Weights of a small mixture-of-experts language model, trained from scratch on English Wikipedia: 32 experts in each of 10 layers, 16968 steps.
Below are experts of layer 3 (counted from 0) of a mixture-of-experts language model. Rows are named router (the router's row for the expert), down (a neuron's output weights, with its number) and show model dimensions 96-191. Each number is 128 + 32 x the weight over its row's rms, rounded and kept within 0 to 255.
After each expert's rows: a language model's description of what the expert responds to. This comes from a sample of Wikipedia text that the model never trained on.

# expert 26
router [111 115  94 124 155 106  94 105 177 102 159 198 120 156 154  96 142 175  77 136 169  37  85  78 119 130 136 104 106 112 125  82 164  79 133 115 145 154 119 162 115 145 161 117  73 127 129 135 114 113 178 171 142 117 116 132  71 201 102  85 208  64 168 166 146 181 151  82 147 129 126 108 147 138 153 112  73 124 100 177 158 130  97 224 125 140  16 160 117 189 122 133  98 135 133 100]
down0 [141 133 190  90 130 166 127 106 146 143 133 115 111  98  85 137 144  90  58 116 113 169  81 116 170 107 185  65 174 151 161 145 106 125 108 127 105 178  94 136 168 129 154  94 137 153 113 114  94 112 127 106 129 118 135 180 163 164 139  96  78 123 117 125  82 126 171  74 132 145 118 121 127  77 126 108 139 136 148 111  77 131 119  74  55  53 135 119 123 119  86 176 136 170 142 144]
Description: Forms of be and have, plus past participles right after was or is, such as held, launched, reported, and table divider rows.

# expert 8
router [139 181 168 104 192 100 129 107 122 110 132 153 104 168 120 122 118 164 130 100 141  82 114 133 163 168 164 124 132 126 106 108 101 122 125  49 129 148 148 125 130 126 115 152  59 119 191 160 126  97 124 105 174 131 126 140  98  95 144 172 180 146 160 203 166 118 138 103 107 176 151 105 142 190  78 138 136 184 154 102 167 129 177 150 143 148  71  91 108 154  79 191 142 125  87 158]
down0 [108 110 154 116 102 144 139 122 160 149 111 122 113  68  52 138 136 124 194  96 160  96 146 153 136 125 201 174 131  86 116 123 146 147 133 141  98 194 194 130 164 150  47 104  58 101 161  92 121 176 146 151 115 109 152 148 142 110  85 144 157 169 118 122 109 114 166 103 109  59 141 135 177  66 146 111  74  92 100 111 161  90 187 164 139 122 101 121  93 126 199 139 134 140 119 116]
Description: Mostly the preposition of after a noun, as in Location of or National Register of, plus the, from, de, and degree and minute coordinate symbols.

# expert 28
router [133 119 150 146  93  93  87 130 201 111  99 143  62 161 140 174 130 161 139 116 163 113 122 130 153 156 119 107 113 122  81  73  89 187 110 132 181  87 159 150 189 170 162 173  92 139 160 158 135  98 163 163 157 113 112 121  51 204 157 166 133 101 145 168 154 122 105 116 150 152 157 125 151 131 103 100 135 175 146 174 126  75  77 155 196 131  59  82 135 132 147 150 100 104 119  91]
down0 [115 127 141 184 130  90 184 109 186 100  94 142 131 170 116 159 162 158 174 162 120 160 161 177 129 135 144  83 183 158 176 148  85 114 139 163  57 167 176 115 140 147 128  98  77 176 100 158 101 155 123 127  95 109 122 166 129 172 123 156 115 158 150 135 107 112  79 145 173  71 113 120 114 164  95 140  58 131 157 133  84  93 133  73 135 136 130  84 106 119 118 122 103 108 176 150]
Description: Prepositions for, by, with after verbs or nouns, and infobox field labels like Known for, Genus, Died, Children, Nominated.

# expert 5
router [164 172 152 106 134 119 159 137 125  58  86 109  90 182 138  89  89 153 100 108 133  83  31 129 126 163  60  61 162 109 141 112 121 124 215  66  87 139 152 142 112 138  89 168  75 132 139  97  80  91 161 109  87 113 158 126  87 186 141 176 142  82 151 153  61 171  96 104 131 136 125 118 173 156 139 131 143 163 177 126 125 153 156 164  89 102  44 139 137 134 150 166 185 127  97 122]
down0 [181 119 121 145 175  59 103 165 153 113 133  83  97 166 165 109  54  84 156  95 164 142  87 125 105 133  71 130  68 115 103 118  84 116 108  89 100 119 143 182 138 160 133  84 165 160  95  86 116 138 149 108 123 171  92  93 161 136 127 178 112 168 162 136 106 193 102 100 151 112 149 103 117  98  96 196 112 115  70 122 142 135 127 157  86 133 155 111  80  97 166 185 108 137 114 116]
Description: Verbs and adjectives that describe or list contents, mostly in species and nature text, such as including, used, similar, features, contains, cover, reach.

# expert 0
router [152 158 125  98 118 137 119 142 137 122 104 164 142 153 100 169 160 140 152 119 101 144 140 121 115 126 132 129 146  79  78  47  95 124 138 123 133 170  72 183 121  81 130 160 122 131 154 118 149 124 114 116  79 156 122 133 113 200 183  80 131 103 147  91 139 153 156 114 145 139 116 128 117 134 119 130 117 103 151  94 236  92  77 156 207 108 113 187 125 138 202 157 122 128 124 120]
down0 [118 131 110 113 139 103 115 135 109  99  64 119 103 124 154 161  90 129 160 156 179 132 164 201  60 173 159  77 136 135 124 138  97 154 154  51 119 107  99  80 155  79 149 183 170 173 120 156 132 151 135  89 140 156 198 131 125 139  96  87 184 168 171  89 165 142 141 118 159 130 154 105 134 142 179 156 153 123 147 158 113 108 117 132  90 161 106 141 114  93 125 127 103 148 153 135]
Description: Early pieces of proper names, often surnames or sports and racing terms in tables, such as Bl(aney), Mc(Le)ish, Ros(heuvel).

# expert 11
router [145 142 128 122  94 149 109 148 233  96 105 105 121 138 120  96  84 141 152 134 118 183  86 112 197 102  31 103 135 106 160 132  62  64 128 112 194 112 147 154 144 167 146 159  66 135 129  90 128 106 163 175 147 166 148 163 100 152 121 132  81 140 165 121 145 113 100 116 101 121  99 141 154 171 145 151 144 115 101 106 126 199 126 153 103 124 148 179 147 151  95 159 116 166 100 155]
down0 [116  93  82 110 110 155 153 129 121 157 138 151 120 125 107 111 120 105 107 189 138  27 161 126 114 126 107 130 139 137 178 126 139 104 140 140 108  50  58 154 100 161 132 112 134 124  97 178 136 104 141 121 144 127 145 164 164  99 135 112 128 130  94 159 123 134 110 114  89 148  66 139 161 145 109 122 155 162 130 128 197 150 142 102  97 149 159 227 118 166 121  69 144 144 125 106]
Description: Four-digit years in running text and in year columns of tables, after in, a, or a pipe, such as 2011, 1952, 2020.

# expert 15
router [116 165  80  83 128 104 126 124  68 112 159 120 111 124 143 142 106 220 150 126 118  96 124 171 120 164 121  81 184 139 150 125 143 108  94 146 177  74 161 132  93 141 130 139 124  99 122 117  95 119 113 121 136 108 179 156 118 119 156 124 116 112  99 185 152 145 109 105 166  76  87 135 120  92 132 160  94 180  57 150 136 113 165 197 130 113 120 185  95 121  89 142 110  94 157 163]
down0 [142 174 139 117  95 152  91  87 102 121 171 151 111  90 131 109 128 118  99 186  86  75 189 101 119 142  87 120 162 134 129 206 192 144  82  66  80 105 155  58  86 154 106 109 179 119 161 133 171 202 250  72 113 138 123 160 123 110 107  56 130 179 135 136 169 121  78  77 138 156 136 158 151 132  98 178 140 131 106 114 196 157 144 158 117 162 138 131 124  61 155 115 128 173 160  83]
Description: Prepositions and the infinitive to in running prose, such as to, in, into, through, until, usually before the or a.